From a checkpoint of a small mixture-of-experts model trained on Wikipedia: 257M tokens.
Below are experts of layer 2 (counted from 0) of a mixture-of-experts language model. Rows are named router (the router's row for the expert), down (a neuron's output weights, with its number) and show model dimensions 0-159. Each number is 500 + 40 x the weight over its row's rms, rounded and kept within 0 to 999. Numbers have three digits each.
After each expert's rows: "comes before" lists some tokens at least twice as common just after its tokens as in all text. This comes from a sample of Wikipedia text that the model never trained on. Tokens count by the router's weight.

# expert 0
router:499502495529509488540470453482444509515522440586543474453521501481497507456545512432503473600534557494448501506421513490560524541550466484510429485468501441533621458497461480534484507531510511533478567439506433478519478559510439468461477517507475536468502451542497488501602549494456485466519486533461565489466495529468534471496587397567525539501511558550475516538555464539481475428529430415529500520469545472549483499525484429480503457456483482522462470512528491497450508534420539
down6:490456552508480486492401467471450500534516451478458551458502534489529520493528588540444523513544488491500546477467514523576493478488532505483518515530483512476515480522485480440503496492526502512382499523549431515559500451527458561520490417543472486459587480493507467530437466535481573528498516481483507456445460453547513473491488553505450572473555515454541480523497547582556567464510484495365495507508506391540528501521550479529467524498541496545554453578551549528522548434492475
down7:484475486500488475546486474536468512548478503491359477558497534408523498461467465469447432535517534507394486620520485509591460484531479543526449449466476515465493595451512500484556532452524449487565525510531530505513528455494507509494495511470520507563485468534556477475523515548508442554420509493511503547436489512528531492455544543479478522516429489501536587488442503470551522486456452449553531521487504539406521477556474489478472507510522565506510497462492538473559448413486507
down8:499504560489461538528515473509438514511504497498501521564489513426536492458512549563504425514531530507556447492515580474508475495502528477556466496520532448492493504493466450430559548488484430466482523491459514516446491479523469461485505539561494616484468587457544478556432510483512545504515431508533482399501584511526550503545475498533524508536550464488563533530595466448614535482449440533510526475477502490493520435565498461495492491480507480461475448508434469511423431416492485
down9:508491526414531572458482530532512480469552501502495530469498502467574548475574447441506490412474516567588529466467450436469477484538512512477557526464474491515466531458493503512440505522471447516546471513526554407519532564487528464535518534555480449485452510508415513439429474484497599429437559502504578510499537505464524517536467475532488523558442503431469479573454501513436505557531487531508476423453564485463499493514565510547527529540510519511519530545433508489456546458500488
down10:476474504555524576522535493566448508500447475470587535478518553470481512529564419497495487562473515462459513428432486510490517478522488548463477525452497507532519536436479462490403504550483500546399487444481487455441520565528498538426552483567569514524471509501508539439470573501474497631477539498540581521451510563567541487449463491538520527455461446496515532487528453496485492450465492550524540504564508502490522470500493479474475491569459438505472484528518475541546433503531455
down11:571517448509525513504505509435543481536463561541490489454450507476507476536533487474478461514497553428509540436499554539417485455522481454489509477491502524484503545471532534466499578439449479483482522512497444515484526523544508485496400497505471479513476528575464449522551478454491524519501465495444514505601502435516578441531551489483508527565480566480491423539463536546448489557523516475573533555527541535457466468562474424457547473451451531579429479403560564536510517517512530
comes before: " |", "%", ".", ";", "0", "′"

# expert 24
router:527488545602492500547453506496494419492530448557530495456489572518535418568434535520478462472462485472537479495470469510560530534561483521422456514484465439531471479541591473518461448435521537513511517521538482493509439510532484491572482498605478523529486502516478535366503594487494507483497522527458555477420525507470477468530470519498488504485482520471513554459535438502539558464524475509491483534456492514570577537490508513481538495441453513460487496558453454491484488560441583
down5:483474500510476525503469437545498433506472508504465500504458529550462420472468510518475459468485454520520519424505523446483517461515502467522489543520570505462464562562501488468455512444457542439502509494499547531499548532448496419459545471468481482535524438535510377494466502588539469562528481524541523565525493428439483469450528519411514417501586575581483539506496482495479523469549523492536525475531517461576476467459494462535550508553512484530526499469396465468588464531530500
down6:547548536471493571526435504452489482524451561487449451469557550492501523536457453555492530487492455544460533508558430440542454459570440423480493444493535513481521448486567450499506481495468413566504501461498493485500539565528489481444421530564509520516498556464458513497517507449518484421474572503547514430523480540501453511456454498436536473437500531514563511445484480507449452503536487545520476539417493510568577476498498540514538492528533432548513467571516497521549520411515505
down7:518531470467518514461481542483498497535508533451471538533484539472468531443445472519410517478483553561553553438529560442534503515516474474443559479483442486554487544476472449597422520553487471573543487534497475549593542502480530533533462553556501519510515501513563560489537542467513529468533501466483454475520474438436493495414478457452454507518490477504515528455528545404476505500497468438449453516501472522561500488474501513478479499459443507524568537514408501564495476587578433
down8:499455487548511539513540600487446467472560562527462525547521528492519548465493522463463436512457531515467479537488443525504483517565561559497536475415468560475548495495501471517497559417523499482451561538472563406456483556469520459499530516561481610489528455477466457490464528547490523514525502484506506565408511433534512527466489474434513502504452590524501526524461518584463477512487482525468494497485624488490538485442540542456462558523546493503534511456535516561492502465476544
down9:507533465488511505505535519458524443472513473518556499538440523428494592541478504524509474602506504518445564469514567482517513555441463464485551467496525461580485574393545510489477420541511499475454581518461498497575443550451505443542491527496465467558513474533492586541511500494534481495547511462504491526485519499558429433506561525474449528464509560503455420449559563472498466488563479459563517453501449496539502515498432457462460525487450547504488445563524486543505483511514493
down10:540508519490509508621438485387482482501376520545501524502567578486544520546467473452505472508515482524480517498500499499522519487476520489478485584541488557553482398491467448470418582490475461497517536472527520537449538512419548517561457538502487513482464489425540461433511513533510484475474487533505527534534540445475520496557531521465456470517500506500506543555522545459447412476491466452555495506481475509481460489526581448520426507530474553550458456491540502531483458529559565
comes before: "-", "|", "  ", " •", " Pu", " Total"

# expert 34
router:432504535522498439514470492487464423552489475542545478466498574518611444478552477502417572478571517517484482520511513554424420504496437488448490486512507507454520524505458494560521472484509518538523542495514433491516501564528485485622539538520444556486498481537540495492515541470497499489431484531489538445427524495527401439524486499571498510502539506493579486501431460509480517464565491437443481535506450505527474522485443466474564529494515514551593475544582477454496489520499532
down0:496582468466519489439461504519575483578476506544481494487463477591516561484481443472456528512495477556570498560498522474475508482566560475514468493474549504535519542544478442479564481569510550502481406531563471486489503439520598512447456523445496521465477505522558509550561472487542449465460419527421385450499483518489497567553492487509536491531449535437471432547490471529523475509486552455479525473514485522486569512507574556488505525484505460513503557559479541444541527520497489
down1:580500465476445607497520470554447516525511457475475501535481495559500544505553531569525523472521500474493568513514469504519440466601495554502563471508511503470492497514555540505439443491456492490433427425503544441575524521492489516525509512493483469512518488535454478506448505432507494498437519534462556462538519597454486495540498405474502496470567463492541584456408485509533535499482439473564509456488474567534556461538544496436475481475458495507501455517434523463485493554505587
down2:591479481536444512506405492477486531490506470493443512469463492496438528525480504513491501490524490470518581527565484542605523533533436473438494532535484550475448499451522521577489472534470535506485499550481490539515550489501463554478463547527534561445514509490493478502538493466405494526438478499506494467501538486476503500512486494460559399480527502544536420593515552530495449552476461542578400461463564455449517461498529459526465418528530564508490437566490464461488509510579488
down3:569499417474522519483454501564497506563415475500474536465521491443481487528548531496556503539509484491459451489575512507467516427452510475521535464466531404568478547498487523492445474537506535516482495513458511495564475546506455462493445481481476451527495485505447507468426519427462551450509497470505510450438555527528468535526453463527568488517539489643458500481498514493541508527523436511562481573511397480549555572526490504526504539498430574559468541503565486481529452495502450
down4:486596520400476492535488467465455537484472499427474458486479522511516443540493478526484414439513521559504441517469495393526555549516522525480584516479455515443479468473439536466597561506476480541495522553466537485539425434560575553470458560544518518485519492485498500563469505410472440509514506497480481571475485536444548487474472477501552455478464489522464491545454489455573476518592505566495536464495475469515494472436492570559502507456525500495481444469519508496539491499509458
down5:553496517538498502515497570489497520518467468476473455477553480467531472446436455503526584479485453467532491471537489431361528497493443475539552529521495450530560536395523555493520474511490527494494480481466556500469458426521433561546522467562451457486493550492549469485498473457473496479517532507525520471436534550465470497494516537454472515431468542577552534468520476516484543536627537537486414527484529488527482478517473489468527554554543498488556509519438543403492532520561509
comes before: " (", " |", ".", ",", "\n", ";"

# expert 30
router:488534464512497440521449438468476500518520450494561428443480526422560455519474506485447533527534508440534426455471556524491525528520450520480477492466471440560539492472491460494490495492486487518467565415566499415548456576517525504553497532542486562515490499536532489455555521443477558469471525569447527520525549449538483478507557437529422569499452549501513506543501492569491474503567445471517546577462516474536527561482457493516488551470470433583539445560547519509460469528493535
down0:413497537512475531531473429485554509480521519417499486525464486523513511517496469499485457580521426528478529519491512391483493408528526472487513520533518500493535502504558507490522518531483461496526489448524446476458473464472559400494453482507508518505494474509442527507486500435571522446427460451491520507516527474515524493545431532502442439537478503511463491525515583457490483569512427472536476512455464475576496552552491504547448549578384542453502511592587459491507443495465436
down1:570519486487433499497550525486482501446511497470487475427452584522487491480503513507517510441535446493535458511540519491542538531461452551514482498552529472501538514531489462472538537446451545480530509488467480530490497556473525549464497443461446601510452485480557549564467538500511516455519463434468424509473494520453455479536440467480468477473485544452417515374525521445466506486495484494507480501546516557546503493401481567535559451492607508579526443514466585513438454533513541
down2:411550541497480428547446477495508588497535459430429417551486474502502523530525540548530530513467481488559574503495534528510450446469535439450430497498469535493490503489584575483457528463533539460517453453432505532546425548531477406544464484460548484576512434579432535501493496526507481509524459526476492504542495467522497530518551497533478476487513510471493448495553503485537578419454510488514537501500436466465483588516525512523516474457413453524501533513518486455482462565516501
down3:524478471505536504444520551467530498478486460572505505520555501493517425550496582488488504467482537497456520569473474519509455482450411526491483439505515481550510506436512479519538444554511532456459473491521510510592464473534495517593588542561597581518546446476478478564474563506496539491561484504513541471454459402525476518511489509498563444491460565521533492435454461423580447527539454476508422490496541495523527513446431523496456509546501545482468518498486502471538539453452464
down4:516465483452471487501480469533467478471472441464454501494486496399471443603508442511574469459590525453564497471607489444540512467475591491606516497467505511475563526477502510472468490446462542465498540479562551520501581497492523489454490515477507494582492452464556492518470550475513394431522572538450479528542453448469440499453514543492526542476505517500496465515451459486545548512536473484476480547439567452490474509524485472469525473470517499478534517475438458552540485494443499
down5:485555455488502485498463490456412487529514435501509547436554511556465468433508546488516545529561526471537520514514472461503459517570542503589546555502465576465574513492473543496489496454438534474424458491534489571514560450546481556475504548541515433549449487553480476477561495551509544517512465485420455504449526457521434525506447522469504457451491518533530468496559467527429516466480498471470481544528507459535496465508485448565509396496524465493485529462482499596460407549466514
comes before: " the", "\n", " 0", " 1", " −", " points"

# expert 25
router:530524562471520446502497471487422530490456487547474483433521507506560483439504469485495516488518522413502463490418505486485492517547505504479399484531463459493513478560457474500541541537536481519561505517564519408525507508527439562507511552487506536480523416525487472473512544433527535430486487537393544510511525504458537532538520474522504480509464496472466529555502455521512583506564481453387544557526522513501520535485470474547622562500480497517496523522584461458596439497473504
down4:500500557431497511579446483563475504525474450521472530496544508476550525523556553511474527515479493464559502480468541506541443502477570483524491418468542491445518528460494435414505534460491536511555529522533473425459508506548552484511406410512527484542522450485546462542514444441563512487494500495480507559413534546555528429462466511497485514440524504434507447527465533585478480497442518508552492434464470488560524509435589532480496506504459563476540534497482514462570485504500589
down5:511452448514508561529444504507614487493519453622568512486542429557455516536485522482504454515504439435499535470511523537541463465490438501488503529566545496453528475396550520497525471421502510546530494515497531514492557574491507470483473508499457499469395544501517522525506474508487520531502503489491432549464500523544457497513503429464424574465497535552528424508481466480468491467492452527539525504457545414518566496598549467497503491502478464540430514441458507542525518517493431
down6:486487508496478457456446496503530592448443477543487518605532515439500512527493479414537484476521463448448478541473432533458505488535572494499492554517482410483561525436466493477487451504514474519510451604532542464481474534512455580517452519475575448530536571479568506493557529463470425574560517538486594497453569449529450534490463492528545519490535521553501458448523505460456542480509520551454503470470480459481521476487527489464447501463531539523515497477472526474524563431457523
down7:439525516539582519488535525547563512506497563473474502501471501465529481466405440573445443509444509487532547535468465450455476519503543409532525503514482505461434471547497485530521533532469518583533456489484463446510436514524479504500493498472442530485555481543523437543522515557429595478559488499513566467426490514503550559481527529515452490532540580523485479475435514479453509525520509550446578454521444493523461478454442494569499512487475378526418531476512502460516518493529504
down8:525451521481498473507490522514422575541568480469433521504472455547436431515476531442570444475564522486543466516524471474449516504460513501461448565493516465490433526471498501456517499579553449501485513471550484522475544554435543443532424555488489503510551511480559497537488542440441496572547459465528486514440524502513531514528477430493447432503559529496505501492479467587469492467542475458478512531439587495494450463560484557503538520513540476528574417465507462526485566489421534
down9:539435452512518530481498461516488523499504573476568455563426477495518529462441497561551507496469523550503539427543488568527501520529543516535536434452489492455455542479550634425456495491490478461462496398537471479510453505516523466489516520467505443477435544517442486483533541521555499518529582468464501529467504518519525535507514448536571434467438543465483496473545589537502506548486497499552463458434461534478477460503542449531464511416536501555526496443492478501471556565452480
comes before: "\n", " |", ",", ":", "\n\n", ";"

# expert 54
router:519537503544481464441456493508504462489533521400526476534480577500505513522526544483472464488532504432505410510556488508506529489543505475461527544489475468472500428515531469532547502549496538588516534470524518430528461494567513525505436494545478526562478439510492466481554549478525496539491521562373462479489567487546479424483522478471480568507389487548545522486502426551458540528493441485471522467509544429548530543445481518491539621490506444524492500517567433502461510526466507
down0:438556527470570590534546457459562539440554449492390524499519551532524533490458513508554502538584454532446501590474517510484512479498448507487479510441495550531529528537477507414491473545442550462414525513455491559549414462477526449473490527498506444454471467531570552529493566505467534439529470503517481485461465520586539526502489453554519493482484501520468489539446510446509510517518501421505508525523448433516470517546452575468457538507476526512465504507489433441487525530542491
down1:468473490532446530416485486423603463532512525530497464482577507445471434471489535534545611528488534472504447564465539515502468532538395511430494475529531485497548501444490536551504443500566576510526482468561500497560533494507505527454559535508504478537555478545438554482504498574528462452526488465474491467482534520493414507498496564538502522521539501520465501481519500498480450513443537485530486575448522487573539517532417485466560512526490583452494461484532440459519427527529510
down2:512492466526466485511484503536560463542457433536512480412539492482505515473500528483502475591459438468502509421587453533526473512478524493545462501538547456426537495480517575457538456539511451456534468602565526490481522507480478482543443463441490501518487575555506427511503542484510523464494560435522544488437531479502493515568504519488523438466523549559531489459523553508444505547487533463493448582477526495514552464490519470581478444597531480462490511472545423552481417484541505
down3:473471425456462501424493523455510433457451478532470526439462496438490524571486482522505571503531485523488482492447533497505477509427498491457490562512522427451495537528499515490517480481457437498409500516533505524560520564523527525497540486530525540464512489525468536532522571501627585529479497586482530557525494520535603482527477517384479469469530524483514474554503471506514513447408478465436451522485518485514444461524498486490500510463452522607531525477455569538521452503528454
down4:551544499503490522483451556522552456469461472507489518509486514502492482581471581445440466515538461504557433554452473459517532530461528515447494515542512537508481513502567481451527451505496451535540532588605471431530518395483421485519376559467520501444501552440552526546492499439528555477483528474521526468493539466490517497460486508521536458471422527524477555488424573489512535538433540556466508504490535550468511485510550469484468512485524486477540470497555503495434454467466571
down5:529517513455560536452494431585522547539557485462506517463537526512575483450551506513482427458485440545533443471562465493522501504470517512536515460529517522505473524571503540493471553459511471418487472532463559523498575499523488556436513481493442521545483527496575464516469499489492453465507507565537490487522551427548480537486411449492547495493426552442520484513472489412516505515452554521526514544453412481405504423536534520547519548479559435499455524490423530449556511509494502
comes before: "-", "|", "The", "In", "On", " -"

# expert 73
router:441493545538506408492449486445486541591517482533492489487574559522463430545439575491422474544503494460531504507502513493521480554499514489497504439566473520553498453406514450543558515570488544485576506514509479492462508547488502528490458476484544507500514527524488477490516549427494519467443529484487522548481579549597474445528446500524433604519485519471480581550504512497404492444514495528448463521425495502470527488464459443526537481507519476562475505500515489464493445464446566
down0:462517482502441490443548494500448505506564523467457433525552507470494512569511522542517552466493526420452509504515500514483544491437490542555449541458468504463506564512463456429478541495476553462498495522532423389530593521565521465384495506478550487504530558497513584480504457495544550523525556480503482524574458518535471448498505478482460515527502512479485484510444531592485490429504505480478496491447460537531543538482504486506506373612448444510529530515488556524471485494527483
down1:528508506457509473480465448452430548480500484469487516551456517441572454527475463608443517570453468566559459472526479539432451448554536536500550448503484501521466587521475508460569545552503476475464485516488540500542498529466483451526459515478512502511473485507504504509594544544444542470536476553517418515547505505480483553505511459420569476463489465426488479504506469449509444548515470483525543532572421391523456552470503500522568558500511498475489500555521500472573541502462487
down2:492453508553495452494528549465506500452501500510500521460501522571498428479485443515490525519500534557515469534465472508447468488484588588448483550516526462439528551532505498481531489526550509457494480438598476468517457523486515470527525548460507621529451571544510482539537456466505454525517539501481466428454447456503514595523527524546561405499435417443463527539539522545499488449482513549511464567539424518405467496536434461501508476434476496514526508494490470450539487486471524
down3:502444542512533492487490477486502445481529518459502504404531418497451518563457484451497546592483504459499505524490560506509475449505424423495549480530565567486460489530463579483454555502471481471514522522533470521548592530467481483545547499446514526505404515533498531484525478416490543504551489438491458464491511530544485534488508497484477565499407567493459458525477414485497555477479401530484534518516408534533556469531500496553522531529388529502516466470501553531533517455523495
down4:576592522486515500537516493461485506499455458559457513482510474435504527528494443545515515495556420542471480556531491464521485408548510475503410518522466433480511468506519402447493507521429458469495519541497554530648505495468448486524475573460468548503525418477526503542510468469506495511464430454494504489405502505494512514490515512483531466478543482462498467510530545480500514488470477541486513560517570498526401505488536555481509617468463512465528449503513480557528535495511409
down5:525554455601476469515478504507528534546472489491554522478543415503506516475514483447495498474524507444473472548498495543620450469501505504529558492532586530514481470526485533496526535481494497470549487585523459453525437487486515542523513455539484478527535551478468477565529515471536459528483558510465495511496489550517511438504409541435516457531491530459526464462524464446511533449460500455496490454486493571545543439527452506586444452535420527421446551533469583538380526530508500
comes before: " the", " a", " his", " an", " their", " its"

# expert 8
router:430502545569497500437493501449532496488469482566522530497543527458532438512442520430500556593513538471506420454455523537469514589474492527457480480510476430491512512480468447592501524510525517535491537449514469475587502523499498564589521491453524513599589475548482471446470559467515466436413489567450547476532504505514448526495474496483496486494517504447455506557530501487547513425500436482530496485509526466550520529523512532525544524473409530486464458496485570422508530498517548
down1:536536471546499475468524473537475482514534525490498497550493489526464548509550518527428462480503475525603567560514400480504602504513472523526549539527440506509562470515502540451508514533442502449475499514490507472496468417493444521458480489527536544510457470457394488523501418548467456534469513487512469464507478499429456461476487541561445468521466527572529548457432514471583497559498494557489495530561436463497518484458480520534466554473487504407465447498521529604457478546571509
down2:473533527511490510453549444565487470474501494566493510441561529509549507483496523454516571467502594478495466486477494544477430490471485501579553472436534570509493456471436492512503462522581480515454480526542486478502484543421463500518528529552449461483550496491488507510520452527440517511437523548446480476544495480538537501566525604527486442473423492452443448546512573433463505527479522511474518463510503463520566556526447540515597469527383474465550513434508477531490521477529437
down3:479505521547545500499431578462475516541452478486534421482516460423419497481566493488548566504458505526548457443555491552515460502504494528481476508472525462510623547488503522450543513475547532470499456435462542517440447509494482440492499489528516452541495579533556431470496461515531541526581534528488528541506452521487493441531538455460382446485471551530529547493578556532512469484476556514506423503496486504482491461543442462499491429516465491434534561501484508520501486511586475
down4:486566490444487460487490574484490485562526490507477504520498545500528459441512509416549525553494511536580422521498511499477525478538512475501522463471517495438499496517461512486514454510498530502477444442487551553546462477548537564441545490449536457415536517546510432524454485483476438553513516574428457464470505507544555416520519498432512524571534526471537477543462473480529535506564464443535559478479484461462462555474442531527519377486592498585461513521482500523511532470422536
down5:442500502521566535526555482546471502507477448548536470466467501558414485526614489501442489489505471536434494486553493515513412478616417530500456490541510519529381503519497453483543494520474530436473469436534445504433503483481444487417514552497570461503477523474476475480594516496532549435492484450433536508455461530456556518467494501480510501472487513507508507482505446505589469478463517475488532532548525501537500496555518504577496525601459486540541502491557504535515479467453503
down6:502494482464396523498498506531528522471490524441520478498390517557496573438533494518449471467505452525614520513483488517486510478550520563501497550516466485478520569539505490507485440474490511475498443567464466522542505482493456453487506561499455536461479567524478541500496511531535515506511479456496458564518542444551456504486519499400442523548569457484515504479494510472557518499517487409500478467518452619584501493481460592538532586440485508502508444476553525478556482531596503
comes before: "\n", "  ", " 0", " 1", " 2", " 3"

# expert 15
router:490540465499504439514432441465479494516525465489558429442482528428573467522482515492449532535538496435537431459478549538488523517507456524487474498479465429563536495473496456498484494514472492516459577415559503424554450564513534501550483538528487567509485498541528488448557541449487551478475524570464538521525537430540483465510563445530428555496442546496512503550498497560499483504583460458525538570463522473541531560491449498524499552474472440594535446556546520502465473531498537
down1:478551506544469453437509516469474453403479481518489400524512512465594396411487518517426493505433450532497504515469475584531465508539533523504515475473564543520451560468526492533536506539497430504510448554456565490543481487508508420453538559492509463494480537560478463505472456517504485482457499451480481478542488546562502473532514561484493517597487504528438512475518551556495480487447487469485548570474582535463546469491496437472508505428526477477498502467421484553559455502473544
down2:433602496472521511489511577473519482428528531497454418505490517510552483503490548507536495528519464546521513494500436467535471436546493621488461501539444548473488515483513457558442567546446510478426466503563493533480592435482501446523470421478487465521480477489462507483497445485479535554585566475492441511465562504493452518454492454521514488528536520491448401510530463579500507549521557510467524488504554488577478497483437486514534499480521495498478545474389500470498500479449542
down3:485474515442539479531549407482489519536511564462443465474503520492455480478396479475561527544529464464522513440588493488464496584528492514486521510452451559460488462496517501500522506472502461540459508475490570532476481488538428532414519527498543520493534462450503516485587517520488518585464426487557520503469532537576516555457555488498544444494527427515534515488446505454475503477450573507511464478492503574587463508594538463522559509496446526514456522460537587495482480505422536
down4:511481506511540514443470496502568534500502408486550482523513524512567460503456505418466541545572419452507521481492518518535528533395513488470488485514562491568447455499463539543536476515527476474555407474484481548532471547588492462513498516507553528437422434470458475471533541522477468498528525486522483452500458540573471502504491506500453474490481466494558528500557498519517524576500507508480433535481455520486564513536546401596581565562537495493437469548458525522453463492528457
down5:474492425488519484527435548528456522473619453511508490466478476470539534520540479421545502499457578537494541459568489521498502417538535498592525484495479530532467557536505533485552441464542504518538435435519444476551530555576552471482474454520474434548538514510546472481504458500504481505530402477447563516528508511478516539563455535521521473496508490449481419499472502530547573488558458469513501485536549547468478502492495457493412444431507563463507493576513490506549495544439517
down6:528453526526533493508528527459511524437420538452446525480461483558434535513521563432487445524466490486612499486536474533453443494525561499488530599525509558519528517532485553392518517472467532472491521483558448520443499457536538544462519496435482479511492522511565439499452504472442475480522544560478447419561523429495444461536512525482505490577452493523503473493497614532504495513510466530478402460464502523387474525459501518485508518509477523467495499472483491484558557466519474
comes before: "  ", "|", "\n", "–", " 0", ")"

# expert 13
router:450545448531430470542480478442445461523489498451557436460454518501477549549497532512448508587527564505488480500523518519549480506460430520509444476521453448554486475510521435553473427505491509493525548500550493488548472479487488514483429517508428525536565498575523477466583481476507490469514528567539552490510564482499426406518545470579481514531488487500488496500534532482533486440525488507541492524484528490510552655510474505459530506507510462484555474589522426447463493476537576
down1:445537520518475492514524548548521558509422510467584434492522433495535493407456480483500523464552483524501464540454495554455448549490443427478472556495550545446430463450566505450569493524462423492508497596454477442519528520473538483477512502451485487590488514453514503489549529487492502514480500533516479489505410532460445464509512513516496537522521469576596513519564457498455525497521497457513501489471535490516569520489428530526497443494541472417455540534523455469555517578473435
down2:508461491519501518491509416545506506507440399517468523522610474484562490493505435481607473538480481490495457533548517483469536507520472475457415536455510449493523569497469513491499500557463439504500493521482571452541484557503498428538504528488458488537497534472516505484510474422558513530529520540442505483543451554485500551449469461493479496452581438483477559473569519468505575454516518580478485567422552547508499429487503472494484524441513471518545511428535603524460460537535506
down3:486401500524525487498446442489545518455504476482453468510508512512465464415448565526545582458463503514435540485435472578502568501540485496487473525498535522483517542423498532471520595520485490525485511536531476516499434549550549463515551477579555483415541564500452485564482479485449469455495578498502535532461488554429479512520497464474472515489481442507494580499474457553416547489479470536521505468515492507543475504509477528551459449402540451527418495439516513501452454468562509
down4:518516509519438513477484589513471457499528512406458518465486491457608512485502513507381522488474447532466446502492525489458541435519556528570504498522459493482466520536576466480530492537489532497419535522501479512508461487543455594550468554522496479502512465485459483493526486516526523505530509535497506451517519542513539507481465475555429476480423451479534513502438482444502552520432561485552501525579482475443554525553538435506520562421483455470482592453451427561473528502573496
down5:535432522557523453451475495468518446513459453527525525499519571437488553484485484438422527476510494437560511552477495502529534546536529468582495448506546486566503409491485441518514488517509479476498481498447416474505508573524432515427509457458563475513527456531521492509576534481569510582465490448432479552548483539505482487495536513544476415513547538542520499491491450530467500497432473485590552504488512450466531540521464490534592460570576436500564538469524485463490478510481491
down6:464496469453472468546503497474480496498515489456518500576566452528468511483414500467502467551525473475549506492479499485547516555470486482510529471506492470530503457545569458480493501449520495477524481569552524575543403481515560502438489455514475479575521530547494536508514542603511532478534452564502504443526413434501559440538459558526458509521481495585473555529471497514530527551477484455503519453541414484517487549554444502610534441471483539458566479520415428464486507524552512
comes before: " |", ",", "–", ".", "0", ")"

# expert 32
router:516451502520530510457439490501501484512497518484508375456563512480509468485540514512463509519587552452487509455446518540541464600462507528529490505465456478539532548506491495512487418524511454556460528493528471514519445495538540490502492558570501518545546505589471414482533475496477599470481479571505533497534500469492480477583494455475405493522378522432501462500530500590502525523543491483488483492483546508508507564500476566521485502521450467507529450507571486421482399506519544
down0:476502504559539502475515498470496504514482505496497483507439532526568484469509574530491483469442453512517487481407462544520533519498500558400472532499493482478521495539515562510475501497483543485561527560519430448538486469482472554408471564480514550532438521512442495488516448537443421437492484490519483479504433559450566507450506561521577477442476513555585529498448496495413479498530527444563464568461545562490432598465450502517555529537521475505508525436526502452543504538562494
down1:465577532515472529557543593525457465490477434598468522524550459520502522505499485457410437525533553513528570538524509493476492480510501474504506538519510410423456530423517523512500488424468507501524511477512461463531520485468434530532511548546512442537509446499504501489534498481489535520571497431535569486492525462392479539496516526515416468563504524539423470502531518593572503483522520534522488504546505488521456486465505511439465583538488487547475489489454556551431461512419519
down2:522554538454542483436513556497513521546524428473513433506495551573559453550468544483426535472466450513519497499484498531483561478433569564456563529484583501471514477512463495436515463562470467508553466487496488549515513481490527477519575480534421522483492503507570449518468553586497537417535491526510508484523530548466488550515481518468515600517560523532454529469514588510411541459482565514504554445486452492428448487454491442515569505503504453526494503515457509515529516575514465
down3:483536443568492519510516422518476487491483503485468483495520479475521516526526463533419483437490421553494523548462446498497592515552501470565470492529419487485576468504459453557520543516484487514571478509478543447595606545494514515469529508453550567431469506471508535529541497588521476547541518494542470522460572450476513565453529516482505504433532545458492451495439520497470424520494500462471458414514494521532452526549505484543451559537474529486548487530442474485469595543499484
down4:547552564453520454496540534487505553501601590544530521515490437521469458518451505453528456493510537541539495529500515465516583497463477473526517504489539489578517491480519451564539442514533448440515509453474500437468524530542508472413481491522571477474498442531499403469497567496580471507461557575509455544472464474506529457494470460507476482544590486537440583523468523492503545489511458507508515494496461492511436506433431554487498554547559466498485500516534524396446475438499523
down5:469414511531554522494530509475519554472567468534539546461481462546500477463553455486492556431555530444525481475482520503499476533533489436485547468501456552492450546486416489511566525444494540459501503555499520480497425433479480504437439456458485504550462455516474478487595497498440500592484585487505491503548490505528503486521491562492517465478485441525478510515477482538482498570454521487510525522509488529467533482533467451528595482509555464560489535514548612477525446548572623
comes before: ",", " of", " (", "s", " and", " in"

# expert 79
router:519519547519486489495452476534507467506485469632552479467522505525494528569490487381448445488526511502489489448515621497543473480479493522475562556478470429480505428516473485513458469496466402516505520460512519433506494582537517481506462545472488523469431462575447483479551550457522510517515477540479557462507526497520495460503572489529413616439446508576477516486543464504520513494563469424537526491447463478553496519541477488486577534529498474525506474525514510532475492528451541
down0:509464473538487521538497531527566514474452487471517539499518485565538522449551463470478420546471563524561477474514447411553484485465531453489504486519556500483600615521447497530499486468510504527477524436468482514432521465440486560559485508520470412490462481579536544447508566524504434567507502483532372546492495503433460438515472546508489521487453539532485495414454512497501527495504538512488559485500562501524551492586507488538498521552545475550448537519496552462453485463509505
down1:517465468571440533516494409551484522519538485511496528496469405578458494481554524516454502491485521480519516477476487557482495541482468525440533506523537530439495476496503523488448529458547526517465495513464507544514476456449543449527461473495460512530464464452531425486539444469436487551479559522594526426467536496440520608507461470494456542490571541530528508504477435443540453464614508458547501511526583433512493480473468526494438534539541518514514501384535505450499446545517492
down2:435515504389554456460541526381463505529464527505545547475474491530447569472488408496527452460537504503459446493476482576563505523551511502498529508541544593502467471518484522520495469466467497539499481516532523525492516493554510519520516484489480547530459463519514556506495548487512503491563456471450491484428542514471521520460430512488512480513481517505468437556420537508440486544588530518496537465468507489477462413506520509572428525414420525509541511459417490539453437478573540
down3:467445438474501543616508493510487581447532506494541450513512436499458545533521484591552500517549524579558486575476494435522529528470494441434522467484525512497479502429525471518526529470547495490496532502546501469534480520562514504468462539502492460514451511558500549427530472511504424520472388514571546513516548442524420513472470550391518521440558510533522454516467546507468487487467489524494569484556476518484443503444509541476521539524560503553443458446471499503433505511502476
down4:524499510496466509490577495518455509521532531445488561531494515530488507502592562537506503595482541488501469535411508478527528468510498483511565527535467463501415511459464564429508443519488469569557486488493491547498525572488494415517591478561459523502485464529546465447485453517470464532514496559484479511481554428493442519457487498505492522505527506508479476608526514549456447540450553447510504477409466493477507499416451473573491524463495509410509529461506455468459477511606547
down5:540513452465497435498510443471544497595480504488537482491552463484507577510434525464474523524521472470485517477472526539536468541515493507523465535503411530449452465450540486503549425480559496533588497503443459532502538513464527448419533462538554494516527474591464511464471496586423495523505485557562520552527513458522480497494468495484464463474460522464504474502388560515479516499530534552557503579569456586534497497528480492466513542536618461439457490465468452473522472465507503
comes before: ")", ":", " (", "N", "W", "{"